Experts of a small language model.
Experts: 160 SwiGLU neurons an expert, 2 picks a token.
Below are experts of layer 3 (counted from 0) of a mixture-of-experts language model. Rows are named router (the router's row for the expert), gate (a neuron's input weights, with its number), up (a neuron's input weights, with its number), down (a neuron's output weights, with its number) and show model dimensions 192-383. Each number is 128 + 32 x the weight over its row's rms, rounded and kept within 0 to 255. Numbers have three digits each.
Before each expert's rows: "raises" lists some tokens whose logits its average output raises strongly, later layers aside; "gets" lists some tokens that make up at least twice as much of what it gets as of all text. This comes from a sample of Wikipedia text that the model never trained on. Tokens count by the router's weight.

# expert 7
raises: ",", "0", ".", " of", "–", "9"
gets: "0", " ", "2", "1", "9", "am"
router:170151156152109115196127198149090195158108117081146168087100093156129172124109089177125099144154097167128144122162139144101151120126138068168107177066112144131140149077117115152091075133118125146107191137094131142179152165189174153099165136149116114136143150139127154154129142134120157150166126179127137141164162134144171109063140139111120137125148152137080121133196126130140180129181173179130160106129182206131157075148174140084088194092185125143168126090212134144108123145127189125097157164174112148126089115118131111198106099121094111109074229117112154090153145095130165097
gate0:127133132072116110157144116141103164102099135041167170197175194148165182128071129167131075119099091129181141137116149158139139098127112134151127143145155148180111147113125127111147167115108109023080163159166122190123177156150099121115164133160053141133098127195137110092092186119096152121181126145088163147117115114089132157149185117155128172154168104127091074109111133123105171160125094161139150108078139131124112164140054108167070113089122150126103127121170093084113170119169128151059120187100133129137111187053139119153149108126119168183126127112134072128059130126150132125
up0:185069178168136130121131158112127120178135149161144064167146052087116189169207170171148139125103148078119103116120091131094138154081146132107118143069104108093159078197136104116099092129162196186106093109049169143167063137106117106130106137199098103122152162137154138162180086125175162134126080098167144095140121077199149130094114135097138110112130154144128086146096081145123179096101176148131092115175071165151099095123112120102144102109140092173196147139129143158155136146115100116181166128147145096154127167098101136125095169193133103110146148095120146137136163145089167096
down0:091117139146088073104119136077113144163124168190050123129152110121117168143202142142093087114143127124101125093108083125082119173082075143120119169092120098188111122122153084133118121088098152097166137205121073113129076143140152119131119180133093156156038113152118114121101106143079092140150103119176193141164146097077110133160134148165068111117199058084038118123109129150130180135122112150106107219134091072103164096164163126124137132134131153166125136126144104140138107211164136096086160124153163123123137122162093088102168135148080142156163117164171101166150147144147117188
gate1:128138132137141148164145159087115154125142167167117140140116164058171171121135149145142176140149090083135170159067184123101139056127113107146104185175075193164149159121156114158108104158128132102148098088093151222083091117146084140127143159144130107140155157106142135152086089115072136148126130124164068132147078117132141083117141187142133114131148112093040106116166118114083115186157127117151124130120058166143111132127138147118097153089171177138146185174142136091134131085132151115077143153142204131131148179100111077129177134156096152178128169117088115083186106130083137101
up1:137137114134083163170157143084122138101178140155148115138080090097158144113106166119167132134109111076164172120046139121101095134109141136106177154093130169120125128124197131145123144133140093157176141153135167140059118096147107140089102116180119112092163162132144097110120130171135088134146152133195133110128116139120175094130127178139068077115127146126112098135151213156138121140145199119126124121066117140138179169145188160071150038132162189096107117168110153142122125112194132137121085074135088160166125133096165105088111119102123195141171166064072160042177108158108143089
down1:090138095071150125159087129166105084123105105139090145124105133086134112150169153204146151137122135102075140149126068148112126159127159143165128176114130110140069056162120114170132088122093149183119110175097127108146161145177170097108174102128098162106165191108096134124145141125091123095091167155135166088170121136143153154142113126188110079097133139099127137101181129161141169125128118167180119187030138148101094078132157107134064135165131167139130147113107162116149159118190156120150167108174133126105055195127119146104172110182164127033179130156133132140090130133155093126
gate2:165157133051085150130156114168121176117073094132160202087103125079068143148189185151123101114148116120128114156113129129155101089118199090150127192078165142111095123127157111155125184095112092122110127090134144108148127165037165103115137116138165174108110097167137202088094082126105128116172181134171137116140150151116141104097100078112135157133119175122147159132132173127116086212131166190139146114122146153137162098162156123108100116136090138130116118077063166162130130182128134133141164132180122097097133053187115191139195130090122128199128105100063148144131162114178116118
up2:090108093163163121127118133075179119152161176121089100193172156179142156118105066116111160131115123126133122125115110138104137158124086190092146063158058119120155110094141145134085088183156172098131145168073092160143144109189054097125116139114076111097157165072108102136131186133194110124111106073128095122119084105125084176138154211107153128135096101118096093125122125102092187136108082074115113136169103160143096186109074106158107110163113152152123129197182158062139132113179103122129069126123156128096114187058179085148080096142113129115131174167182111141109091131107149094
down2:114123092086121085139139216123110111082104141135077059179109142164111082147067144161142192088145167064152147080134143052124083080066108139089111121075109115137083128135119110139173123109147148174123110151064172118136109135141143111138118099192109100128148084078122151118144151119067144102078183110159101176123099133101143109127135101111053112135137135149081156091116130127078049097081217127115146078152081149129135132107132118120113131099112135162139142138130226111176087146113106129143148077146128145144113104086055131179124081137142130111163176140146141129138093172155070096
gate3:152142124040112094155147218105095097086180136090181162139159099157157093174107135098087154138109141186105072101146146134149131118095145124184131155126120146109127075129097111155120142186084117127135081139133149145173062160128098141152157139084078071101104076109126170133060124150089125150123116164118101133121113085183133120144144122152118112155174152151188099144168061157106105188150129122122083080133147111122184097158163139203140208099171124126099149105145098115161136144131129149177152112175116102093058128110115103087128135102070119061070151152105144109170082079136188097
up3:162194124099079127122124186118116143099144115072146137195172074129181148145121140141124135132102100185147051094137135084152148151115152089181082163102130122173113049127147113154067129169056127134091156146158181172140108158141074132132173117147109110113158080117086143145047107104095159113057122126103105143106113118171103158114135106175124100170139147157151125145149051158112110127134135126123078070196131108145134092168114138150130174084148138089144150127139093136175150135165143150155159117150131091133133141086107088112094096165110103075099149147094124134192137076111151105
down3:163141111108146137135152151057142088117141172091173220112106158168058124111093118160105191122087161119128096104088153081131109162044117134130149163109077174080145109104146156098153100150137146134116104077077203133139141118099118137123143126146121105137159111167094160129056098104173171198106135148046120122107122140096114117177169100141080111132161187088109119100188087124140154126152112173162082153187065135129144147171148141168149059157095075123181160122096100149093146138116084113121183099086155177106068083116171114127138122154140087098102113153121090141077150067158144072
gate4:163135076066231105165075158118103199142128145092130119134169123124110155149188065115120122172171173159168080140165098094122121128115113142117077111187110085116160093137104111127144129146138100130080135156101117128118139130139104089109126202166115111155114123088106132086113144100160140143156188156110084132167102157104140133084161133142149173154133147125141176126113081169150121068110141115111075087163159115094065150051150113220124110166230164167073129101142104130103068092117070130157138121153142102125125101101131157174147132154146184118159112151117207123114162101133143150
up4:164189121079212126091177156172142165161124177126095101100142116172114121174168123146125103139119154151163157127094134102198194139172146168138145127196101130087127108156097142138149133116101115127122120109121111116143089099108091129109149114132130105114202143092137126147149116144117136171115155124179140138142108168171121168169089146142174155104156069150187122072128098138082138105146149133110116142092146102109082209116111123160136074154174130110125123173141091060202134145123061126100092057148138195115185085156102133091128147091121088119176098161145141115066116118164113123
down4:199114115098127075130159145207155144134113103105120162070124092133171156155127073166143117160097108147108118080151090108145172069137140173168189150134139127131053067147111158161108102147136115128168122123107139159158130136181191155122126119099094140116124162112113099098141094173158111097121123148171099151112177130122131087137162153166115127180123088148175113167140171169132180116108175174139144138126142128171127108118121129140154091124119135093103114134117141138129108173099108166084159156103158179147117076108116190136141150125168137134150147130153151064117151081135186112
gate5:103105137105123097172156156183092127122125189124100188082162151109093065186173119114142170097096132133095078104113096116101147077092142138116069117117109106183150102139142141183109186174143100108142100180167148121149096140135075071168101152145125155091115112101135128220066054157052114143168157129102116114123109141120134123132131130145141145120172126118106084152143127083143122140137124178121129141122117129123121172100141086159107171113141077128146098104091147114186119101062140161107136166161191113071134136114132110068115133157118101074098127186126166100123139097085143129
up5:160184113098077097124122132149114161154099123107169104147080109114138127052098121222137086144182174082105133163132104141116090179158128164166182124122103138088114143155125118121121157148142135123127085105128117104133149124155140133092191137094189072139132122136185152091131152136156103130143142079129168167129148157172100155106162134063161099153155119098156147140167158158154138184191119134119148122165145186162129085154126133111153083139121103190156099119080141126101152148164136117137114134131105143145114149103183135134121139133167195155103180101123164110072126147151132174
down5:082132125121085131138177104185157139064125103124089157106114127106125120109125118097146139111128095101110174088103061114155087138135151101179128165103119107057102079089163129119155093138122181117109125075109116070153145158161139155076187114140137130108170133110145113109157168135123125106134093080124133100134152143113141079137142162140051119072116100161104144129143148110109094210117165109103144131127172132128179091106105185126118092152118176164116128178170100138126111093096144146103105087110135156074095069149081096105154123148066121127143174171103124032139122118116127100
gate6:168146151149096132150139095136170134134155047184167062154138086169121131094114177162116119166134128119135127164117154193141120147119119134136178137099113131132109102090124135121133138098121173079157114145142129063166116120121091189082083134132120174098076184171183080117195167083126182110138116165152124125155070144199114112057136117131134097141126120174140136110109074124122101174121068146136150147129150149138075092155156133129124060172124178100123065118159123089165083134099177092095160117127190124104114157114164136133144130131139122130120150132171114202113049087130131165
up6:144132145135108133137113107114123096105134155181124184119126100183135109156101097137083105109067126180096106062154153137151119084214093098070223117138114142169126123105136094058125204139110162128151170115097099119163105111093083128116162150115087094130135191155214084215085160127113138172141131109101169104096113131117088157159104040125109108129148163151117119081098159076047125122125113126101146094163090086155082139154145137147086100164131173090158105174166107087174127073146132138125097165136145096119096124115094156124136076119084121115159184168137135119108103134082097074
down6:160173146078163102190170182158086074079137135182128102075146130107093168140124106057140165134133131182168137088105087072138063164095144171149065126142178135131077047137179104142144073083124100154155191151138138091162156137149122134124092151133176170099121132187109081206131161133088160116099115142127110171137174129156129132116127112104154112091130116130174155167154117136226116139107164121124178069190134133136166168118103097101128122134119140134138135098140102128142158127110105157107145121151128135168112075142115165137144118123097101159097107062104114172159143151112093130

# expert 3
raises: " of", " and", "/"
gets: ",", "4", "),", " as", " his", "er"
router:154096133054111125145122119128102173116110087081182073132132101131106076175120109130135148181171103174126156096130161112071126220099097120158152122084150112108077131150147140057085148132104134183121142169124117186166069157115201107166149141196149096185156133102178100065147149130184100080138105067156115090145171176158123122080147161096172094138138102117131066133187145146144152078104118109181148203126136120060146191089089121088123117176108120138112173094148170101100122097143111124132059182098134118130149096080129152122133135168201126094125153090122129112108123126138145123
gate0:115185135134138121071119085138104075115139111129154111160168152153086162134128142140139102142141136156086170157103114097097050128133159146160134155081110121179189081139113093150154111112114146193064172096119109124083143108113114112159156137107188101134106107131167191124101146212155064110077136142165126115047091113126132116144155081122085098177150161082165117092123113158117117175134148081128162086116169131078146097160132113072121107103171153114126108123074128095099149131139147132109120124118132113133108187133186155055129121097099156100103162161145091107131136163099156136
up0:069069134143168072112119161086107122091125136088110107164128118116097075099105081143090080072099141149127096118148107144186151100131170072091175130136143139169128180091119177143114096140126095082119132083113116140059114146126121153120086104181095143151130137202120130099112140098132148100153082133133155126166182109178086132085090088099131109073140089189139124113139197115156154083118142162135090119134166149203158041110177185131128166178133128108139179181144150151117170119146118198159104192096158061130134058099066151191129136094137129110123104094069123109119101092122182096
down0:127168103152118163130079165146103159195116086083118138167116134113118089156189133141146196086118088132139055118145159157122094142153128114140124100105116097133101148097106146142108063102118148133117145080166146117176138112141143194142111136181112108060127154107170099130121098117096072183091120183052115101101131178132163135098180181104144164133120131072141178119057103165132031073145103095113107129129157131134117102097052094150142152109080096169147084168164117081121141071127161119114133171129095129147118116141124150124118130098124163093123158141145148142115085111069112123
gate1:157133140068126131033092128109127119101132132150089099109186156134121110126167108140102128092109147130097121143134137138131105041137155142089138090149104163140124103079138094093142175145127082138125112170134132096127118065141103119130177104135101074139131140098126171128137171124089130109079114111070121121133073093140116093107186040117140100101118152107139129094173107097107159126140110134128113114173148101222173096094197110167143130124093153072092104138098145126057122164151172115095086090115142128122127173155134110119096218116116165127158146140095107161128165125132079125
up1:123127137166089153070097095093138085100132131145129125104181108143141100110108087154062151100112142098106146077134084164159116123152149136000114154145138158086134175060103134164167133130129094114128150142133158114126125107175127143135139144150097124150094166114053145088124150129109142150085123158163192137160065106141092107144126104116142089165093131148158136111139189103102211109114095104108138185095135105112100180160120158177160128104098102093096159130142110082118140122111098199115145102140116157122099082110164113117098132079105098124115132192126092161118110066141185147
down1:162127144160156107144140121140096169133111143122108127097105086145119125138106109110151178083154123135142160096086118126159121142165129107201104186102158101088096136149133203106173103076122109141161098136135132142111169105112152117120050059140164149125120155110152119143201126117210175149130081118162127138125173145158112135080121107103147063155106134156103130104083193126156164141144131128150163046165061102099166143172065184084159137057117137160192088098124177138110116134133159133122182101097081101181123154138098187206125107146140177149145117124111113136086126107146138050
gate2:098102122129059132131117120111154149101084214115140109071123107170104172178133102147173184118147170155120156168056124081106132149153132109119149113141135124147064135084123112157106152124156113134137179107101090152191126154134108085148115080164091099132164126152132150156098098126134099116140060133126110138168188142077120133136132109062159176133187147135120128148183144119193142153160163147052132140096108157186113042213142166113191182122092099129200176136168121117069209142155138120111138150059124094130216110085075076150126125124116089102173168103158123140132172075139095134
up2:142138191106132111086146077110147147082095151127138152104180164089105174166124074128172159158164105147133112091083175070096134114151090134091100169127121123167086131090147116098144118113172153164130110090161140107158194120107155145153125123189104107144174132093099110149066100092103143118093071119122115159165139126090069148162134137110156151164111164135088122156141144062171141100167145117128152116119141126120085124136153131118205132088102137108199119142150143194120158049122132175158118130061125127113169111114128126113098200096157083133146084144153111124085162123178163140
down2:074168122081102092100068108126108102104118167091183182117173158169132130158108136172145077137105145163139116125074112147132181189154096125117149078132158139148109155151158115142106094158135053175065120106087130150093133138105146130156090124185125126127159162092085084091123141114113107196115110081158139083090157126106157129189225090121053025129099111154080079096093138156125134037129116084167136144097142100068186172107138185133142116209122085129138135126087145062105140146128176152119155128134139082120144078121123227159121171145172074114119095147163157108144134106155096141
gate3:106115179125105109149156163193130094195100146077136145112191118113110102147084111122080115049160113128137130146104121151105138134127132103123141134187129131115120180142112110208060144161123120121113157169083142159091069128091090099109100148181131136124089149106132173119112132146046123155165125164135168138157165142128178168157061199084168102154116109106208137114109153149119104216115102133123112109146101165152111100111149157145146128146117134124140211084106122128149119138148101091151146103106131129124085048136115115125169142110128130093112142118146050169080093108120174167
up3:127152129111129109142140101128069127070130157158100124127117120155168219067106127084133114158084159104121116063166072185154094141156190180095121129180136067155163119169185102178136043165114075117139077107108115117181158094120119116139126114089108133114147172125165124081151152148161132097115143124128056152149087147125170081127103126129118104087130163116078169121123107129098104123116112071129180151091125051093166145169140119098077091165130037087128087162106085133112083125076081154132172145137156087135096087178103114162155114135087143156094098125094195093142112127090148077
down3:069129115149214145159119116133148144152124124110129180170082156111138123094145149105132067183129168096147157126143125132112127149180160136129079126043098158167106142125116123102122162144104127136077087135148052142162123141108108158170135102161163116099075121193126103093146128124104131092118082089151158138177119072062121089169111068081131139149139064182130130115113090114115107130096189141158199112154133112130125128178093140196102137077116090167090095132094143134134170025145165137065152124151084146132135161083157102173139112175134140090182135134090089091126118070060157145
gate4:109105140112107117098083144117096116111142109116152135128160121088130112160095102124137128116133106162116099144146090105066129128125079103087143118130173136144089173116133111098189195186127123106173132119131120126088138043078089129094086098122150095148087156136138114143136123121116169125085124097156116145111161169083109100185137091140145103121040131107145112114144070166151156154187132122120119081145172172173114117156180140206118134186125120149143133082121101171134091156160127157166135114123113127107156124098068088153080179156099152147092108120129146097136104167140149090
up4:073115155151123159133166137118097122110136116141104110146113130077184120148171141121110176146142107091137150081156200127125078152143083119098148176139139142135110127149121144115128134078162075170130124111104164115112164109188151101130128108156124191125155113146171071201185165107146156176164172159126123110137108082208041104056095091098100087190168118158142173120101086171148053109158155127128144141130124076092176133122101107140191158114101143119098090103161096129109083096122137152098136090124156140149095109162116140138104132147151192136098110155082093159135132136070095192
down4:155186144122142111098110111103092132203103161161141133130113098167155159155156108110075115115130107122151218122182142200124161143129155094059120138154147170174150112174115187150153146117061133174119187132106133113112087144131142102130163100153123133144085131117118116126144127078151127128144143114091130069170085165099125148096136187110080168099145138163141133165143179106154174144143137172137154180083151116202176129134118107121127174091208127103163116119074076188144079152086114117153066133159158129116112140124112150150114084151137167104116156177122133093177111095061131098
gate5:113091089162081086131152185127124127093187092159122137149105164075144183118165151117156177161080200166116058105107108151170117136155137133135078147135111151091155091148200124145089128110135092091161129184117154064143110108087125135124141108095087192145146123111083110070177110144099128117071072102162152139109131200141145131178138159089113123089074168130150130132145111162151138116099131136130061112114085115138159120062132154133118103125173017167152138142109126139180187091095080159100134063106127116167187165131080111181120161131154117178144110124158147130196099111147094148
up5:044087133170176117099147144097130140143149111151129120112115163054105131195119107182131114153167165139113140082118141176101175105099136090130121138118096115169108064107113140082099111118129126115029128147130094184059151207139126090134141143087172040140133105070105113173147074097129135118116176124102221103077118160214147092146181079177221179121073110117105120151092115095135097116135105157106110106107122132126095101119145168148115150079100160104104115141113111156100123157119130087099165150154118111103101098164148102101096064143183129107110180176137108143127093108149150152
down5:142175156137176072090113131082170103131101127137132194082136106118139110099144140131164061088173079099129129143135106068129124166125130146136111154148183155132174179109155176087176118109102140120146114102110138177138135090106044115096093092150152182137105078195131133156114090161169134080131115063117127143144110151118126196136092125139199182128083136115112127145096146090144095179146111124044205151169084107141159124134143194154143152140131127125118057151125055097143069097082142173149137117116120145105070145210126107166132131104083125108132107090072092103144098083090164116
gate6:139115132069117116074153123202129084189111090095122034116154103169138090118150119166125116132100114140118149153138178086160161174176127138127059189157131075123141203127113099163081146125138207153163114113159104168195119103107150135175141119076101087130118113097143180052140079159105131121105108155093128142141105094172144079135132126139150179096077060147125068161086136098102090151132086153041141138098091121104124095134121118188134158137153090121097101122093154083145091165080139125147180106140143121136125121175092114154152121147159104123098079107140178150125118153112108104
up6:105083133163116129132194136138138131127168140139124124084084140138107089129080161116113150120086139081165115120118154123114121176146129169114121170102114060103130139107123128107081105167143138168177169122096117133158122174138128109137097125101123104157167094100126119109157105132096095136104124102137136115158106185176090110144137187138185126148181092144107067100089121163192070162159125098065134074158098107089105153171109131177110050123082107125076082143092137159107087148102080107147153097200152102143124084119168213136118117155151111121080081071185176112149074125140104059
down6:082138133105125160116115106112178129100177099075087140108140118131176149109108104101140105168068133078134116154178131064140103093083131133149092087133094123177110116106098143173121136088162125125092099136124128048092114135116119106096111130172121179158075089115167153119117117155162176095158146140133138145140132146146127119144150015114121139142125088156163116142125186131124115097101059190102138150146114131151088143182104100122124193153107128141176118119121151152093108115134093117158119084108115148055090130131122116121090162153151187128148101178124122103131085112136122179

# expert 10
raises: "-", " ", "—", "–", "|", " ("
gets: " |", "\n", "|", ")\n", "on", " he"
router:133108080087171111144085121173106144113153144131135080121146131140131114123149119161175169110117126112068116142043086131097101198166077195099107120124192071104101149164158124130157135086154149108103151145130136088180142167112125096164098122059127116122060142131127143145179105096170104123085131106108080108150133121152115195096116131132127116160156127115153133154114121140155150096087137104095092128115110091136129097112129198124164078121053061170105139148131121136097082062139108144150180169112109127114190103094127157076107170132131071105103072099126075157072153109145080170
gate0:131151168091189133120107094104137144093133171169059117078117157118161141075137176122118118143085123118114110093144112146121112113174114139118142102098163126105095189130111147088095157174139125094077169144112115158095168098069128104128085052136140120093115094142185162138129137146117142124105142114089147131149113126164131106148137106137144133101100091170050123130164076197119104066088121154149063054106128138156157150121172082165154127146220105178141088110104088126186141167079125101143108141129060109139064139172136163121134213142127129168156088114120181126106121107115140132
up0:151114110098144150133085114130139086106126140142173106088113129133116141110078119156121110116112145125140041124120124150072164112117112123133123082128142084090093157085166154121168164130152135108130161158098108091094124127115119125109074125087122097108161110143111113109166157144155162097091139138112166165165123136201114085091158094162188160047141034134086149129096158149158125131106179142152115079151137139129164124093139161166129133166166125191108095105164094109097147101077125103173087061134076080194045108107113166111134133150106150127118139060105163109129154149102122038
down0:088134135184158110133181123158127163117109113175080137065075127122093152134113116103137141109095194166108099130118114146165193198146129123120159124085107143146198145107108153072091127142103158135119091136155147135127117178163107190117162155073133113132126053160153172149094103129134124160113132075144096155100155142130135168149180126109076105109169136133097155130163110123146127093067138095131081095098094146150122154089131097134179142090169156117124138153074126175101115122188081130087167165179135088134141049077170186135112111100123111096101129116142091139122103108172147067
gate1:101136142102112153124149117097081142139111104126124161175169178101124118107125088060188126120124171062163141075081122128134138130088126135114148179164109101089194126147192127102098108116114135137155109131090105075109119048114098165167156147121134125128095170143154161130074117181106133101149108090124119151122110110108165162137171173132080157130061114132105079171140092092080133141158087095155130147087207100069153058138162082160117133091117100082098129153000138076139139137164160145120140117116197128164167153109089129172100096096103142159108063113137150109155145123186134117
up1:136104104156125136094110149171219148129138097129128099093066063146150164154180184173114129133097081174112136157139147095106156140132145147162171044062135141136058131093099142117172168111139130147152120097148188170210116165132147147061107124160145127153170122066102078115172151045158096141100117181090154100149143139143094120144121107087168073165160158119133184069112175141129136125102138146129126112161076145135119191149085162110180124147109203176183146121227142183103089118114112102121086128097068184109129126145174189138154185128143094070138156133116098125098106148144153121
down1:173077159144093128116094099161111133133122100148141147075149134130083169135191109166115198152133169119089111116136156124156161167116120149167060084106116058126160167062093049142084115133172151149124109135100081058124073172123112043125121141120142160139096116103082087120103175115152185158139077100102156134163126197127113093125138170117151121136100071149107142154104076156122102110078090097154085146112120145133176121187125127077128140106149059143123154126126125172067084124081130123126165117108122155130169140089118136098182124118104073108129086168115157089110112080149132159
gate2:105164088074166106136061131085091170141111185119191078102095082160139146139105134126134096177087168125086164086069146113093108119163108171134113132166164169138058125108179092189091135114154083125160153125117090090147156129177179153141134118181084157111154107094132120137115163135110171152152142107105119171198104180080070140139112178094103147142155126145156109192204120176134080152113091134143125131093190155134112123140186128105100217121129113137141117146081147115056165146111093130140134128108136069164140096129124143136147117140136142133133198137175149121055123100125163132
up2:112101132100145129167064115182099127089138163103147141123171153125134095122145105130120137109138086127142094106130061166092140119129126153144086173122169141104152179099076126174119101145177128110194160124136087098091179125081129091133074150098146112122044133143089123062158157118140136086151092141120105179132168121110131155116105107116104158100110122160157158130195183101151078140081174101109122133142166158100196154123149094118189119143115057123094085160151110118120157184092125161138091205168076114083100131103168170176100108131139134135155108088138099182118149129168051103
down2:137189075174175081133161106130122138064158140140150127159107146097141121130058117103096114126092051121192159144151116113105154159158150098176123153089163064115088122155109120149167103171085141135136139136128169147128085077133184126097055056181163073169115089086142189114180141128103067163148165085114124131085102144139112173176143152129165125183113180073121132104119159080146179113096105082134092088108113160091175091117140135134148140096062141121105121159181154094121161146069124163092088145060107136158136076156153210110154123152089117127127080171171115070173095085140080119
gate3:121057192170103090048104129061133196045121126105101109129119198185124142149112048144082109095169100083110103093058081096173144138128103138051138096147158138069128139106137168098118115117145164083117159122134101130110105143120099197128147130142187113144116122148140168172091140152135093090150114101111116095095047152120094141156140110086131165134131110080137099062148141147137162129154099114133117119154174130136181129079112185088166113144164148172151174148129128083124121111123057096112142150103141103130105102134117104091170153125117137086054158078141178144145175142154090125
up3:089152126167051104173129125068142201165063091101113100125184144181107156115216073136113137174156135144140109085097109146128105108136127150185131153118108126119130154117135172102122134091123126134181083134136150119165122159077125164043091085110138131077116165137144114109114144101163156080139132106172077122094119108068082135164164145038135176106095103136165106155159181149161173112158137121095050117120156114097182129112132108125099109106118112224117146096164118149087155173053082102138178126156180179073203144142135140134151126149098157162129108132129150071098166129144109116
down3:171142154121056122104122088186155137110085142130091097158146130127119138084142120128196149114129150082130150093122168082112119147086091108121109158134070143140157163107153115167126138089081158108160134075125120114050099089150118136120141134136096096133118152171134147135126144160111141080147181158146112113103119123111126070131148135151085097127169090118156146136190082115181097123205106135164134141176162160184170097114110148159208089053148159158111151093142108178128066108154175094148134133178172161144150111157187170147117160086100135173048141136144083102163124134119153139
gate4:144136093125199143116166138123147093085148140103056112094184173200115154181083074115154104136119180094154117099125139170179100094083116097219121186112127167110086123110145159140144185106115132116131080164149070084079090147094097112119152128114121111123070104141125098181167122179157114142153059110160087134035028079148144115108132131110145143129158078135162128143113168136152193166133120182140132182082132057106118138119086159135171160112133145141152172085106141117114146168212121169147184161141141085125101095096121123127156116177129136161138171118161138117167165162137117099
up4:077113131104127030110138141120118131135128095138143120091089141151130143103217096090124125102133126103116055092085135202151138141110098163117162139144154135105174176111143131116149159088141155146091134084131077074151111133089054130142126129076150115166145123141094149124125104106161218039120085153089188152134107079147150132068097135135077128137145107158137108093114130083082129146151094174123095162131096090102138081124085157106102147060087077099155127149118093128109042143144140132134143090156138162041149107158109094163093135126127145097158118158109117113122164162135096104
down4:130147153101166102142171123105140120149163179097100131141043142146127145143175214141155102115114172067192166123161112100124070090098122091119077126186146135135135125136144121158133124102113073099143139142178046084157128119132121195114105153102097158104104083181121152156111115170137139147184116120168131105136145058131140132115114062154077151185093129137094042089124123101123164131137075149084141150139128122085138147140141120081130124140172132122144086102147091104154146131121152095145162161163152097127128193139090131144112128030000130137100158137142141138129132138134109132
gate5:128154129144139210141144153059097169160127095116106078088155052142138127106108208158085177117120110125143188138180099179090104112130140145187118151114128141130151155136112157124131143115126121058094130197100117108117129074166103148126169086177079109052125148122134144109198142102118126120173137148127116178135098120124125131153131133069073162099092140128116119133183207131116120120124123152188138083120103177155148082137116051144118145111161120142108164132142052176138166163085210152161081158104134186175115128083135145151112150101100125118087113138102143170065179095112126197
up5:097088115094102074147122095150175085108134144165089178198124187160100119155146045148164131132183185096112108099085169114172168122165123098068128062169121117148120112107132136136091093133115090190168123097151142142101124172068101049147096142116162147172131091150085088175038125182119165141091117131097146095126158155086118131098163106187177133142144086132155079155107095163122105126132081189068131173143158118180093147116117126077077146091125118135141137107101164123127130089140105096079159099109165044120125142137142097162129110139155145115124132119217086152170095157141132101
down5:121089137093161073100102122092159088129165110123109124140103114170136164162116098088179162156114158079156099098127210116133107096139133137094086097149155160160097127114126165123136157127165159121158160154140109153101082145087119154146160179099138121149178168123122094193147195150148118123184111121090101165127152081211123169103074135156148142137118090108207134111142122158079159078133140176091179103122127105126140112177108153107160138119165184036126121105178155089171139110119145141136140153162165097127127141134133143155126097155151164144109155127094161141099077150151183119
gate6:096128108189104125175161101125083153106169151104129128150163099152154055142087135113120129127131190123135103158143113078088123123166170100104114098111129167130138144148159122152140129181177164097153131148086172164144169169179156133103083140137136103117149149079158080135138129109114157091128153150101170148153084142105082154146135175131148146113120124188156123130097159149110107194161105170172133118100069146127152097117132158115095137082102158117166181158036114193129156095118057115078173133115178098094133116171152172131122147153094113129066136129134136112068092076167148114
up6:174147131149130165145135127169147153129151132120132077146110050178138099127140148155105191121211147167101087165127073138196136098115198080169069125184130083101068119118165160133161041134095132071195129117220124172138139122084125129090130170051125158143135169083107101126110192142126126128123113154120167161135132136102167141111105138191147188154134111105126156106122139096111167104181129150123111102118147128141076150147129087158146124188127171094168115126172158136079120155167150159127155144158165144168125102091164126156126190123172142156158132086174080117089197144137137136
down6:175171123140158078128092091208119177081157116149101059168139089150103100074095208127133126100187133093153129083185186130130142158128058127124167107183102082162114121127155161116131171128111144145171124123135154144162124169073120127132066134145119134108090125154150081170138099133087143183084145163088164059095067192162079137137181166134142139117147103176124091125124174122132194111097188126117144144146156102115073124124146136134134124158086085160189163131134144153158043074105096148158152101141126078146131134076065122148143117118107163091198126077126152085100148150135151123